Below are experts of layer 3 (counted from 0) of a mixture-of-experts language model. Rows are named router (the router's row for the expert), gate (a neuron's input weights, with its number), up (a neuron's input weights, with its number), down (a neuron's output weights, with its number) and show model dimensions 0-191. Each number is 500 + 50 x the weight over its row's rms, rounded and kept within 0 to 999. Numbers have three digits each.
Before each expert's rows: "comes after" lists some tokens at least twice as common just before its tokens as in all text. This comes from a sample of Wikipedia text that the model never trained on. Tokens count by the router's weight.

# expert 23
comes after: " the", " and", " a", "-", ":", " an"
router:636501530453482551590447387469362514512424554591495489456454479470449462502493471451524543525538540482401530559584529530554509458524404535528389419447499462449401523478418431469466623520487495535520547444548496516502481543439606460492614559444552487463514486460547532521469552537473481519493485511556478551456540458445465545494475593431406498460445505512523516555503484605548471562483447556531490443518482540414512530446451505424488488563462491507512541455526437564569464505523537478475510587436531492396467451492591485490512519497424509523379472524569508495568505563479549458
gate0:422570454387537479578419441451459526635450546440497487443524463369413524461593473579495586612525533532492531542550471445509535427495555577446514518501464490552471438560456515494533539493530605459472548559460454460438515518507593533538464449532539458593535471515521492574574473564517499556479550495564463437540506471526499450538498565481482476567566472578476478606516503475543457476566530469535437469506409592489441513515440432543462391536372516450510551473490544470451499497520510466412482563513500476452521438465534553411503542536544469513485434533497492464495556422460415496
up0:580468512523414416515536553528424469472391520488561477534506446534527440472433444384556491521523443503545535445462461561577492537478531518589432566504448436435515541531520523486442505467450429514484436387531552424593498526527531542449572496445525463369467466528469523510509560474437504451561424533428553536478434425504554581513507534512468473526494521406534482410492515486420467477462465549420471482544514497491582519435506540396645584480577408526571594520461477541504548456488423428530559513462425519501491565474488507486517432539430557529546570561488480552515451460519523495
down0:569506573363475486441470518489351437445500543489646571462480573555525488519507484478509468430549459472469510503481517541609434553469453423513524501414508460466391525559490536516461512477498470592547530535460456572480417581512493542593511521493502405499435479453515527503483571497441508501474503505540517487520476471457497512414431568492442508445408492430553539474502604601516573520443507512529464518552485510542518426571471504500521568515527471549485492496471378473496501482570553579607553405459472461401468525438507521492402492477502506495386528518611537418523488544482489504
gate1:537476556469553479396494394415548402527487579538445473601429531410451540493443502598558569502522512588505463504536508526503497392551491467435480433505522536510502497506448491532476520558434516437529427466575531496538511490445505465500464570471504510503647515386540548420428532501549494471446454545512555488585390609485424502515574472571495486518523535517508464475451568364608429490516489480567500514473542507511449565421495521447621524496540496519545563507461504487446381514492496481533533464483554485456472509563483589503494517551424409531510469467521462421465485454452495460
up1:377558435555503503612502535547453536463499476414575543460504486529578469568623579453454449506425462429495457480525490540512468536547576533510487548478507480470523426495585505494471466459547542529448524490424427537535527464501470540557544496504477566512415523551496447545533473487427529466535492415445484526447520452515582478451468506465549437547388473456459556516542426591449508491490582496376497512533497509561518454511526466524434473486462506480445456490591568511507678577417496629531402492463452521486528548430470407499512501455601555500507507492422552545537463571532470516
down1:522472454473527490398497518490411405501433502564518451463473517426432492489562537544501537533518506549473420608560478545364419469496470423465521469459519522417471453456462478462476469566472439485507536439463604552479403624527463467479452496474489471522502594440590573508466523513501419477509493575511487462533432477498498530493641449520521533508446455576504510449632598591525550449517475426487507531480473525484548510499521485449514577535478481517631596486379492557495482453455513476530493506449532437461519572475535502537465498463452502553506498567435499449399412531442544435
gate2:515445431539591497579499543594429535437534425422555536602596447494500404531457484460525495478396551564428522516494435561510439552485442528436512511467481415531542394484559561502473484462511530490481518531465523493596493546522542374547398510510517439588473439588450523434570551565529500410542514529483482505433526476506460485471509554479498494476461463597455506404602581519513537559515509482512504461502479581459507493558592510492466575437487415485533554467520452474475487484470470557516528451472557517409496518469586426331499414474527488517443519531448557471475506499462484557
up2:577443504521539509546413504566445477496518501513522423610526461569454388489428480531466563506462480531504600467525514404441443496462502523454538437383460415530533512486530461463434520580550541518567451509452485531481465501476427465547465551407539430516526460576442564487412525611522525378553490521573515500430534461519526528496454387556522432488426466486486511480530434442551434571495484485471499373455478620520482460487545549450607549512454476483506492527525413468471569483557508527490513560529511535438535512559551414468490524536492514516527549474401501513408542560515526617
down2:518483537554358550424505467560393400457446516425525479464534497566451436480530479478520489516558514456466506452473485573510548463440532549563511563544448449560501504472515392465402461472573457522485445524430492484504534582528539522526527490553519511508619470490499490478568483484494425491520570370519548478485461567497496532439436571464508474523511465543457469530497403501522614569440490560494469557528501587464545568503623400539469493447509546468517451468466595547506522522603590505516478525519499414412410519549385490437460576454531427486428536497510525453491502451460471586
gate3:463504505454531491445466460474525629526430468642501504380511567484442468489537512514498577477481497506496501522463488457499501549412521476416494408500547524475506514545443519619492503525453500459458493553454548452529431488473555534449491509591503426523519574476525626458487500531449419554488393526495470510548609417494423500437565503500516500545531516584523499618479474561479419420471476561547442464580462553444463539424529479480464630415546521425450483418524534526554484510572464520492499488446514524391567575537540491458503554467526430494423487420587465466436511490576519486
up3:512437488509510530471509529509487448406555559596552505524571527585419507522510500456445567510441469512475528517556476466464534510467471490473471393538485562517511540497539580601480484516538478371467411439469559489508422539567508463500452437594462500521517498463527576546501526384484565481554428506479575607541457493496434496450538461488418522470451617552504498449447558559453463367530543528447476475426486518515474497520400468505477547468591540439509409390527578491523366507453475492451473514544573401526514541541557451457522573541470414475548519518584562450471453518498489462
down3:599528548500496476398444516537512426516487472514549573539543441497552470465530389454502448489473487569495511576517456451519469541509442375446445472449521502515489573524462600532499471467509458432530507551529467372524445457478485419560502580540482452452543438545519508548516457529447497519577578476615540434434440545485483456516495531510525515453457594547536483450550464489503489477551519465541489586535506544623435461590448528476443536570517452460425499565575596499522424472543512565488544534602494560473500522596419444425510491503515491455484505511600415359540539563451509490
gate4:557470453512563355611549448634544436481551437504502516493495490529508475439504521463551509575473568499579583449604522458472545539424493482613491463443552500563523502520506520431527470499482502481482473420539525483494449451527575467530508515438460463397489488550507509571440539519481450524516445555552466584456538573396481534514537493443512492483455448479485487431534447430421558468415540490560482404475438535508492482351520449567542543489379476466462517498492513520499451477627470440530599493531468546471577547476608468594510512439530467488475445487496566497545479519540586524
up4:424529552499485583424459512287522559492507525500519490536548523474448498565483450530462511443514462502397448587402438556513447507555523565465580490533502460478488446477485481591524489593462504453465539520503474564459565508425537559467392411599530531623519527428425487443555531535485563597525514495539486438598468507552565496522505515472458491530555465537443474556464526613560437543506529510567543533533515439505455468570470538439471480500626519436462534592524497502550572494391546523541477510515484501540442493477453500441498548560442506517572474566506432536463519455484475499
down4:606489466642462445471392474517539490540487509509500569465464488444567496577489518512488525497531489576624465521509463485547503565469481556563557465532488536518457467478468563445505490530487463415526440470438439588533501520568453525496561486501506521525527434510425503472523477572494450472439497504440448538505538499491529520455526471448495543450503412486466571405602510508529506457443489586528525436620418384573558503510599446504427533499510440427506504453490455568615531459521474553515569425571507402595494551474563432387492474620554435532478507550447503554547457444505515453
gate5:498422589582534481438473534549494534520492497479552533467473505445470396416410464454456519574498444470447497502454456478503492520488556413529542524559492479588398543511474437533459454499502563481506550457401585499533429607486480452482546540474543436539547536476490580472530501553561475634510489511510463575483530517505476443435452518560560437557619407594436547525438491519478543532538447537504394568515474437495457524413520554479495484563516494445551451463492498457460482436559548438492651567501513433526512568586488517427492426477486379474488518526499436512473488532510549391
up5:476554404530456572495420538493527455482489518487505537480542600603471558493581496557607521483478503550529486518554556506527431524383429472515518492516541435503631496481499561471468533565528478546519572599587490500454590458542488597432483549542492495473444521471517485571456442467522478505424563526572446547512528493474527535556524455492384591421475565508495427473527485502497420474501411534552531448448568538499605505532481398446521580443507586505436508513454498463483479526450463499426427435517538537596506355457549473477472541493462510549525423597457568439469448469477478499
down5:586363603470470501479524596443559514443465480489508609502465564516496441425503475511483580524501489579468431536510544550493498446451541474516475366487430494447496519478576468479485535489492541525537544471589506457459440558520452530497578421479522465549509600470531487506465445493462463447511598570538445528507525524452576467494517458496477538596428490522502579485481489573502526546470571513452515475504538498415557499427577547531511437428524514483396442552411534525461448514390484505449540398542551479432477594527519462384551565474535481495384537625496504423458491473496557477
gate6:477461540401398457474470526495576437497423405545563558588478500545487514444444537521545559442464507466457529522504441514474529493413418475546512394481520474546541485479573530544605632446551431451617481490524505426480454481551506490436509554502542533486581458474472464475494558565539443582471519539564503528543535430526520543513543558480437513493408460432493557517512463533498506492498516489526437467532392438498444498440501474504545477509439549442546592582482529435512455459496554451469592486552641517497553481449388432430472527564456492432486406530514581458569564487477492565
up6:552502408585628542500514503528488494419502573485426451452451471456513467535537477509491519516573557576549492415530567543600468553523570528440464482502518503440502456499418466466403344562433594505448435435552489585543599528437533512557594410575470519515451516520499519503615453529453541436506498428488514454484426560456502452511475421491513546437526547510512438429544524472484488508413527444518513476537523542439496470469515474519520525478532436596446474429499468508528477489499475561565486518498371518507429499496586582603484457449502483605522601525459442508546485483533527522
down6:512390495397554436546488472484452485499518518525519508590448418452453509497464502439557583511442548497519400518490536441544507532394508513550515431582568495480436612558457465451508559493486560536440545473467501588492500557514486418499399501496548561470395547506527568493503488507506490576470498512534543606518515486535555497580566424520463598512454418504530495424548417559529510456539511531468454543478469441487515486565542524523502486496386494479553514468479612523499578458432525567545467429404484418407478514499573523489452492579542404481460447580353529534481483523487560523
gate7:444475535460557453539490544500419503479443473587462519473535493512451505550560448408537521499573513536483493553407508449518561505517502505540439553541527611432475445508470590534459483565542508482423561606472461533479557412569458493513468449476448586527532440487492496471482469453505484525478459522453534553601538539492486489502383568380492446502524469607494470484483338456434596478484492533435514517512548459509491542492455473451464499427522575370479527503549433633497549532585501474424534420433595445521477444563538486591463529523425544475506488469455554478511409484465551535
up7:501608546547510455410559486433469563542564465547430519456535487559468431623543491398545462613574477559483497559534519429454479548491481543515507522537557630507549449514470394570445508570490526432416592534538527496540523499538485539456489435511544518497564390542473389557524455486479442539461468493431521404492522545508432535497472591468516476514564506507436453461425493516448524430530540422497523524506413494476551448502451468450486521466509621417526547403518498572569498543510507532431527433479471477483503482558441445584542540420446541565510449444474471530528458459457574528
down7:449634466540526425493598435488497497469550511467510491468469491547562418451451557437542439478484545539526534503528478537490534480400454567542442454613507483540539390555497522446485428507553533539465538488487417448455433484585481510436467441488501513580472470455593558519476506538530508453483530480566578452594585478456533502576517483406403490512525525528449423491519469589546476491454413412573538520555468470496514490523509481508550469472515534569487503547452489468438560474466514576607599404417478491399560501505579497430523385445502442567436461506544467411534452461520543479
gate8:505548483619473523505535494575617522427501549564543523526439494498449482529519475533472519396454593563502623492572513480440449584470462561516524463466517464471466495497503549441589540539566560531478531534452494471515436517450550444564620516499572553452438606510516473504388469476537416597500430524510509523486471471499473600425423509538483569539545529480540493436526463539484515422438368535492395520523493466525518497499427476499388474413604529487476477508492403431457503595489470480488537464488501555492433538527556448425472410550510514495534494500466506398532506582448527494
up8:401438493445580505481484495488493529589514436526478542427572520461589615480476431461482502574519373455462412513477493521542448452503549509491477595577528499503591456535480419556540501484473459473525531514486502501508541494583350494431457499501487468524519386533527499513565527462443524427414488509545508471516521462545525475494535512476516460468533493509480485561457536429536498565555609454498544444480544531451468506464470506429516584519444388483534491483514627591605546471455574497473432454464500442554480441421363513522607605430530532482481457491556541583475477458538500517
down8:422355507507522488595425519493536475493585552502529510475496549419434610481526533514582471451527554542551443562576484523506477505432488459572573486474455400464497536484473472482496549530485513478431500465467498536477527549543500514571525502518411538519532573522440449504421500409498497598443462485496513527524528537481574487526535534470434572610629621521450460478501460544558595447453500477489481507600480518554483433453498555435519466460621475533591457444431462452572491565504487408424532529472482545469496559506622481542560485598531510566486540549477503566521560562555476514
gate9:551489531455521440451444583573429386515465480380459469544511540495558425500506481499531525529549452407483512416475481499541508423376447492508525482527562501503484530490597519449473516448462565540597447436465513557481427554435524454519479507591477522517481490501499508421520523502481491483542466528440486523553563507561460567556496489550482529582538507522460491487517403411449470505471472484509495392537615515464463534448521466537590480554494575450469594463576645541600428425492512483580551479593466436422454574508510538382544518485418551543554476522486483536458551469470445438
up9:362474505563459506510509462451604588579517554534415541446496607462507488471544447569396497477519541517493565529442505442415465505520546499550529527526522589402525445518447605526481483565483391551491550541578479484584505423524462528478548449500567508421553457441424499550460493482522524527483515445468484474441443457444465483492453586466491485412406478430495477582473495520529500459482559487480490631491429484483545452534498533449506496452494472484575464521450432494546562662558433479534497539476510614588529476418463480536566489542571489450533472436474477490493471490543583545
down9:589531545493519497475558506435445458499554529519534517509445494608491483518473438488403426573519526491520445519502503497468441559510417455525594466405496581406480492468510419520473595510410452488466489540529560434484517485519496540536471559547579553455529494376464466539438532499559496417362512538466488559544582427515471423573445458552453508435517536439523490503482539494550350564473410447432520429496514516469590495464403519376483502489436453481511469462452555462560455530525514501498451472463514517524506510434405556485400548521526483471627493472499537483504538413533530436
gate10:542502484608469489543497483427517498592480545485497465476497456498477516459554445470544419548593543421440453426470444509487542489502458497401527490525474574524503559511474454431479489536495621543528505484610535525565606524578476532498398464496488496579488525434528557428463465447479521512447530434496493553459441476526450540398548458542610468480503462529545469543514470553553476567591483514374461533444511418532563469430497512488526521449530480496554495515503508607524573532505481515629388484459454482463502539544446412634393521482544523551465455438458401468577467526500438501
up10:502484371543588450500450580459466487497398540464497518547501464527540538507488393487505474602475530438585457503474522527496496500506589410406487515497469518558524550544461560591568558550471445448588462483505475582541592464444511493562405469471534462447413551509556543431531471477549518488476452439580571558444417563547510492419542502485536572485493422457534522528453414453471451399580556552461453463457538451468523520563413508506558529483560407492510456553535534481522508561518527562552544481554435393515532458583504425505554537540443453446468507462518440542484537427418474544
down10:468446549558556452476475532568478435469480446396456530471535523477391511534395499503498451507546502467501447513399475428578509503496473504547570493461468499522479514526423452567507528477460441518365463420441533495507433387591467541467434511547449421437511444541509520557512489429557403482566539467453524533470527498554482483524633488477436517452529434547456623536469485537448550508535556581479493502499447522620539523576569545442515544488504528491575481477412451524550583574452487429443515489580494518516523551525589498545457532538500456455614503556478510452566492536625517477
gate11:445372498539430396473504506450464493600446487449518560568521505576501489515463442484526476460584563530537469561528469611537555421477420494499444487554524494620439592544480495580533529465545541523479522442457510536488544521481578535550561473477525555508496495439406491483445497471490498505396412498525490569491523508498489484484474485551502515437550628589470580558437499432535417486489504484478466425570522510450451525556409490500555439480455485456522443443462627543526502546593402447466560439432567483455462527552561528504467438530514554497518464454503503531470423441613551418
up11:494510485509367468437417459467526489607449512432515577518517433656569450526457466446529448513509459473528491523522595532600620405552470555483499504493490522558410518457543584577515489567570512502471431435491498482528511470433539576509506437385524468535475529392437444514551531531508480520426446505565526496535523593471471508554446443539468548490437528451477585565496496478543427511545472521453503605469564507540425486427521500472555518572478509491578497500502623502493492473476480596450491449411483456529498548476545553538450508452537554424580505529512445463537414463496525564
down11:468548514507471566534562450513541396366526385465496439428443613509552535490525505461472506529557509440518530485504530422590582525525496577462479534612491527515474468415464478542420439418414535465547499471555450496381464517443497527548534452421558514573494489536439547456558460474486472541493408498509517423449478489413524512567519617548505552453608492481458544482502582420564449435511539587460517570501507492585507468497518524532427522570541479487522490509500437482483546435510494514585529416484550447467405462616487486511495518444506382522483551491433484423550498516517513509
gate12:602367503562523507474583530446445503567485532553413495396465548516457520447521481359443513489505515452477533475419536581504516519512525447437521560493426402552495485454494498478488492482500456471510561525477511383420517519424388503560493556398546575482463475529489428516520502504504400518466420436570473485567509466439429587497601415533532578538503510603535444574532480557523520492463542579533369470562452509482511521552505514481434452527546486467548475498577467496481509524504531502501474478545510480509435456479440537449469596489539530468587614439522496496512459588543572538
up12:376550499500570505516482479541578488510484502404500522531530522452546417592447548553612506465432468507558427513515394512482533522473613571525496406509559525459486470562576496517552455469500552549457477482509487474483424528569508524479478498598440481528603548456480520507517535472460555510495613543468587557418481426545505405500389574452542477512500479544516542398465493430490401497566579362462527552479543478526458475547509499488555498465440437566480524548450481505461556493582484514534511514435501509488506462568549534558563517508504515518400402530439490537532531345504495479
down12:493483527559526509439521469488547481449461521402535561535497503555525513478544582402587592555537532491439552448477552592548543484492514510462479546533520470522498492499469435480539487465505411411481588457478513393635445431460494501502492602535582532489532518467608551498478508570540459427547538488499438517501515435460430460413557477495472526458464590458527542522524553566488451582522577471569474516626498519538534520455533514494493457520498562463424533634516604483464596522522429538562446481457442452518411455539444449492552439546450530464485477635583490506487583506470514452
gate13:469496519441465544497426549589558358468525438598463558520489520523460475502546463479591432545577456476476546493462507543513527492552422404482517499544484564500579557528501638516558515428548555451422421547491468416526533457571541491510453574496472519438463392457459498397547507453572513553552493393457589511580550423418441457478603525535469480483592531528486457497451515545499520514578544523454515425533538539443443534416499483482509500424628535461532381536534502480531482470567486498476481526517445456549444566487476457508512423539457525530542481401487488539456468524489524526
up13:431511537535542521504527558500454513472415488451511466565497386514519559464597548511450583426476555462571435458486439461458506609424501578569528556589478444526431449442527466527526464590432471478622524512503514460478535460392523462510512478514466430490472542522543450549439437592521473529447512502544503543517471531547527552491482482529497482450419542533533520541517474368474497461439480411462493561498491406518546423538495393496528554545528539495509580549452460403470561532442487486427603508522525542489556474475526558473483543510624392449498467502397521484493580418531419562
down13:468462469472513553483500555511455506482544445463460604463501427459423561477492525417460495489497531429515449447420425461468492490429496505486564472486496524535551516468462457490441476541515575369525499545514506464460465575541471626438528586468427524453569500472432418455486530534432432479518529444437528512591407573519451578554424602523505454464571462479514461553509515451495445526413540510527451417466486494560512526563450499499509516426581542562603507411400567529483580472512461448487530518476436531501490510552458472519483517429513507488526443525379593442587413369551473475
gate14:585434467462543520507455523643459532473462537498494519489521559537497461513570399433470484463592424418569533447498487506467522534407462513502431528533527463481414508497437579488524523478573461513602441448452488471460495463545459423554496529508540505568548567503534581555555559495564472552487606565554523552451551529508458485485537513523478439495492496438532522623533525436405535446551477491487450420479510480516590615449555388528476532514415494506508540457533394499523439432502502502481555483581512459476510534455568518438394534497479385367450550474542549508534560439486535481
up14:614504517527489524522510449488444565534553527487526441544476516464523494447536580459606468384536568491485560565550438550491436442452499484529456512550519577515530488532586487459465552466392469520506506527626475519489490417520572511458465392546559591456620563490468445518404495454468485492462446443498513516438533454449600463505501480570489460510553474449517419482487489462530424477448515527481515491556471478490470477408500526449512452561439485526493522509394522479596486440515476568554497434462519431471457556485519536497546486440470429671559464455567533440612545402490525576
down14:501447506470537499577408565545611556479516508435474522444511514459452492417582599410451424595533447482457452437510486491483528485574531510475454571448447532517406514530476455556602613506488508466480510482625523423571489453478559469526466462531527541442498501398536459589560465446523462485459506576557455395520478564494476497502518511427411466524580434474521562512581495487478506525463456493589489447509555335521531516508498479502370429517418523525530547505515409468482452508534405503534564491534512457402485408513522503497455495440521573520499520475574488529451545522478494468
gate15:502550558572509542418456484442534466542541415489522482528483584496500507488532507567545577505571482525504507442684434592479558468601421488416462448481517499388467532508496438434451565527563456581489371398578517513501474565479531505486554550482445594576539517507538441613501497555498489529506494500533349561539572513426446485532438429535538435491419459565581492463521519476457469445542481436397538491495530483468476444523527576528513488484419558534444484472551546435503537546509510451424522470516535504558465467500468483500484496520473499509523585603510515577572483474460509499
up15:531496463460536557443450504458489505521541513515482598558441597398533483413460491505506612466554511476570557462604469467553462589498467522445464480514534484450427469538552473436411463536559467468530447412471528422494498594503446480502560508491491534528531532520481441562566386486475546509502506524488435569502516496439451487622459529549459547471453569546515432525580519378382516396443548524396487598549555543375381509487523424508476577521466564452439532463509562458563553540511492515472469491457534478583502433478541518529510478522456453494482528535526485485589529474497570541
down15:491478527438490557516511484446518492456515486479512518646520538445515453470458534486560441498580413488488474578542471510528526559552475537530563532528417544532571508481530497426453411484462417518499605464496518499457503549498483511579544465580496529498467526501596488468532514478573459548586469504484499597486610462395370388554490566511516503570504490541625526456539444530563438486482589468470462483532541483466510528557476561454433553535581549479462398493421487404466548581451566496493494493429493568561469572576512542574443537494498526401475537498568533451564601536472513437
gate16:473493508508580545494510588488499479557577482451555463534520459449479579431492472514485447446472535495524463519465485515498413480450470490493602491438506459617561474559542451505493607513461427532532533498516466477474488469503464465482580520470561564439551474440465504539527468535476447511615543385439431545447552492582528497483462463590489470574485523468431603457447429458484419550530584544484577533534528484519385469412544457498599401563508484505448429441400503525517463464522434490491559543415533376428458453537507503544554516573459543514485460352557527483518567471525541448
up16:476486486466472574483529500510586495437415513459579525509458537643470446592522570439486579511514531513440546525496539456460605482468522498454374546459589572421433516441475500457497472512517533491519401488564546445471478511542534525475487490614450529509441560552518481462469537450543509506498528532556514375532425549496471502473525498400507542504469400578513358432564535489531551385513452478506477538492493512513602474550498511534393512494569463567538497542577501427511466509505531536505469454554428511602491507443491472536385420432562415448552523610527500490512488509486504524
down16:390482520587445492428461547567489532510424529554488485538468290489429551435422465511449491540444521524460559536423443472446518481518573567587554565446495546563485582588512534425561469505453542552500449545483588505537459529549488471583544426476469484518443444443508473459511435484483451552591509419484478474663503530492520438408429523482527426472446433517460578581510534560437406462434557445467490507484512562531517497400535466462505485557501492432512521463479488496448448472501507511474524502563482469463522566475522495566434488533459411490555437521540457505432475518512513437
gate17:508446465518497563459644543475559519582467500549603564469483543458465688515572528575571478497457516495503568511522505463541555489448521557507547464579468431449523488509483417434493543484634542510551485476458375532442439506460484588519578553555430492395488580542502483472554397476494493524456505494522469385546547515524530477558484493499475542532535532493550491470478451494465489429520477451501396504444503439486460536575423431493417513538540521516510442476514491581438497547449536472485495454541483328570443514454474429460520539429484520464456523522419453541478472452498504502
up17:544482563461577506492489498463484480477409431415448475458505508529390431553474507423437436501532519385549442577467556518518406432541443432462482539475555507546415483407449479498506579448441483505513498564525612413449474437502623476506462561520544464591489573456495562545515511523498542519507579519523462562388474535476494431443538556511516601535429565526449504469535502457406456438503527550496453569496514542535439476515639520519426498529492487545467542435548502490507609506520459524546619478460406568454509567547492472465428464497564434520508490511549507538452521517492577516
down17:622565480463560553519501458431393370478515417472531458484524514450475380510526458445476564521513509437491425527556568584472531473462435574449496506540445512490440496514479525613485528488479535523511526477384529532471527514527512453607438577494644440583546490502520475570463602535603504447429462443572502501439542489406480527481470528595550565559515505591542501540573551491504496620468491511440547531504534452502554461563445530531519559506516501540516537455495412500470515448609487497528543510429501496362420461479474586508472479472487471519518483511521558489516456443477517515
gate18:456562523484512566579482582454498460448576544544479512416546522506474492498540546507536425387436496512521493542516553490535445469541510553472411586494538453559507465554517512473483552355501510429407485457540502528487508535511473513525472537406508532531422533409528603426486521531431545494390573481437557483570594437538469570570525543456567476540474480452548506497466500481433455565527361534505559523562549463542440544480536518506573511476531492470465472484584523595526554468545450455474438390526519408524550547426521575480453484460430518527597574449438555489502491592418498484
up18:537504506455512332479528476539476516466410459451525476555414514443544484479473433569513511563538505480480504468424538508493569527470490542538579484462470538408528569526543504542470466671522508567601439542498496538551557473450546450394553561595491478495532504545472468575534461536499493560548536424488445501497440521457591470523438427454593456415477531522486478513552519541534487457465529383512419510491464504470534437507518365513423553501528534467484560550393516454458499500464560643527471510548516583479502453517496421478523452435459500517401424548511442435449525456492507474
down18:472499484535512456508492561485420582451453437532530457507422501595507476481585479527448483466582523454500470486587522450416426547505560601502492555550519597509548427474506487542466450475469510480506452462534434452490600484505450569426390500461516517490553479508529513521471471469581644523462474481509565492499495538463588524606423418486560441410517407503548408573502523456427465512551514527470450545500545551546453534535508473516511565388551466529431480656530496482519553536469483526479486537573582486539449427518491590498480483503468384476469475489402524510447475421593547478
gate19:537448500474564496464592515550472609544472512569443513452471580500398425509417576426505549519490585469482521592496489514581554485578527390498528438405487515563465513498509480422453515479509491466556529447423561514497478443549503516477504568484539473482601482509526464450398552495457495441472417516472461513507551517474483531444515470436450555475473516430467447480467521481558546553504579472623522371546536513421498486522499452515533434566455480633472459459519515588413528490479541504556442461532457457490523591573479455448448442440502511443441522439592569579517432478530603552
up19:500465509479559494462561544573429539544490494599493529482481546538385421555439575400579470513505513498546524515528491542578569507543473438457505480460510500532482529569528529382456509488498492498588469476421563585512453453514433510471486529453515508500571556429621484423375496574468513477408426565454432550546506541457453535442468514451472524497484472417470498483454476476574539499539599469570511398556547503349527457514493467522585424502394507567480497498537507584451508523455514455568414466526502492511608618540517462484499481514546532436499477523552588547508462512519555537
down19:535650436476535518550564458517489522415517500509493486543488549565493484496456466541484354426460555459464448428580517498465468486506429413465518505553471489450463483458547514458421585588501610475474494433445574533457470431535531457531560486474455533525556442499558532502489578523437477526570515518461489483551500477479541500615491538452456520475445479445404474453456487414509471541513428542561588492477435415548527483519512443483408423584607515575502534530548470418569439510529513529437560429454566495477551516457546521490494520540522492391484373551518427450419465575492532539
gate20:426430477477602553463403447512503504503533472426506595460492508463481520545490513431528505506473512426566503511575436478487633500569576500397459464437487527541520483416440503487470535590507446564510635548550475483444527437478401516529465537530480555489501507549493457539554426488516568428463405506528427535611510503461510398632591516441606478447480453461574511516440481456523446456459473534528534507562519468461508504482543449483371511489540526481481608442534521536479495466495539475526510477543459390491391558568461531551526535562549475462493434490485441481568482441521535444
up20:434521511516582498432442496533514543473513481501525570559528517468464525591422437447432518476489533416439472546570499468507565449538483555434515468382423503568522436472529540534526472547551533504507608487514459521402604495506398537621476524656447522551530395503496432477441498551475548417522549541541449556518465547452563517549583432512613422547530533465535477479502495412557502530466508521544578481556492484544429521458498495516417496510525509513485531501505516544493509507481519474415462540525475432521492552500494517557639556524522456539427328461436431499516476498463561494
down20:472608553406511482435556480479475403436499423538425539510540481504463475571503460454547497528445491452589472470473411487510404571539504528424559540448594416604528458545461424451485512508634552507501412465473541548517537584532466574460498452497472447494402345467487498521445533545488543440556446453542484492490490503515533471637525463504452539563552519538411454404468472471557507559518502498535491569489482445481517526573527548498450528497536577407456470531514518497457481508518484531384478567528482546475555502547411521498414471493510559594457481510540452433482450404487504473
gate21:497493448537515475467420445480480464420533461582464460564509556463493525556467447459520567533543480436468497524503547485527528482487546421588432512557396502569539508491596538477575488605507507489509452493523489506519511503493635527544453524463488524574473601585524468435516530409568475547499548461452496457448482520588443484465438492468459414563432375485408553377580485504480446549545430401505484448413483508519420538483531534497581480425569585451542479552530535461487491449434541474531492454556537500499490444508560454533471421620483596452480540525492513507494459371496498429
up21:505515448532555503495455431534478505480474537478499441571468570386429577491447516630456644522485501471468468521547557502501481490441502506534435528523482483570484487473588548527543499596527516505520562498561494480508428415514586447544477503507595496486500522641534529429507487476565421496511474542490501529422432504544509472408487510498411360567455442523441568438585467506513459627483540474493445441551552447573490499575501521445502540431474552479488557513478514414467455494426478480565473425591527584475484446563550464477445362501506486519455512441523605460463479462507477488
down21:453509564488558512496587450497515531519463488541511540388459496551471527509386546432469493503510515499496515539556579520535468478559548346473482458506491429474467496533373511539530518504517478510533526497482413478558535450463617519481414500521585447510500564548465543463474481515433524437553526599534560499450561486596502497558555520504539619504500464558554523377524556467474481535565488489513511509459533525430512498560461535437472567581555507462518477414472511448494441462517492600643449472491501560442477556554405449512560491476388481519442620566564496499482534559472514620
gate22:630459550380505412430547417443579482540436416557547507470588594559546462531484565512422537515488504410560431418506460451566515450456455426526462527529491426437494474522410466510423534491421551554524434552520573518556484542465566428496544498534446454477513577451435517594432542562513458500460568470525398532486510451439526512442530488497409523471462479462487484461518568456492542504470520443525481452463399541421414512528519535525528503455528417458482470551425416433536485529571517463515556581588550523431532574464474526525445495460489473617493573520524537486489474495499500514
up22:387525501595494609507474596552425527485559513462478441539399411414483508404454515555573526470547554506441550585441541531427469559461558629473562440469544555528495436478543471537550491561594416488448574462529457492472548441478496554418564504495550550555518392540528478428578469465506534529478420523524562534489495517485524522563461479506597448444568466515512530556425439531448445483497514465497460529562561476560535452470395442495468459518447563545478521483504592524449510451457523533557426465449478485562405438540505463458603456527481562444463461561494496518464530449516499502
down22:506548520366516431444458475497451460538468553493473549575468477463499447545475529536506537469525483496480500514498423453368424529389586504647454475522506451480507568472507555515510529618472516601494433539532537511449438518558443514472491523573493519607518529508501532460536477556410478512566609518555515426505514521510560599484479451488475537519485494526513567424406513638425614459477529436576569497471505537526539481507487478523443504491479513441492515453420521479568601507483448403550532612573481476512592505565518508505466495540508462511486515602445502573425514519552471440
gate23:515502469641473500511440470507632517556531508454465410551433452534422555493524523526410536483540486506514443460561458514419555402639538474493472434547604505367575527404589482549610447537491586479457552508466618499524469536517506476473553529530448502481466514480503491470435524493552447456410514470494503531521499535563568529571486493451502476436581506393459479563492526516620473482458541566518493524433476547506518529516483482546479438492443540436498458570442535362553545579475485506537510514520559539547538495503435517561504451446424567516531534523495493532490546494601453489
up23:561558480538534464516456556470586519565467490391521482562477435504504536458465534430491559359545550446524480404538519421413421483586508636548545440474509497432514472415558536599576458592510533466423528459537497478606527493473458530481488472555412431461586544535514458437476587503465521431457457520537523509516492541487595553558490516477589536480524520376524482452559488518566461503521481481451515491447463547519547489493591452520484563520395465505491537512461472451557479467436491592440491452461489469459547491458548450515531429459489591445469449482550523564483557489560396441
down23:442528482555519462474500384458457525489476490552574534467485527440534529516538455469495610444536402511531438517560449510556500552505529543549600521506497585614452519499447504430479512530460514520497491462413499463470562520559589503499397478541604519435569565500492402475460462457452485495538446591496476575408441521418433471486466459494531576457536594546583558575512501556473517498663495568490512510521542551458545445597416472509564470516462497458537504438568498509484549465464457572533450520485503561448589502632442565466487574613511530508495452479500505514576465493517546508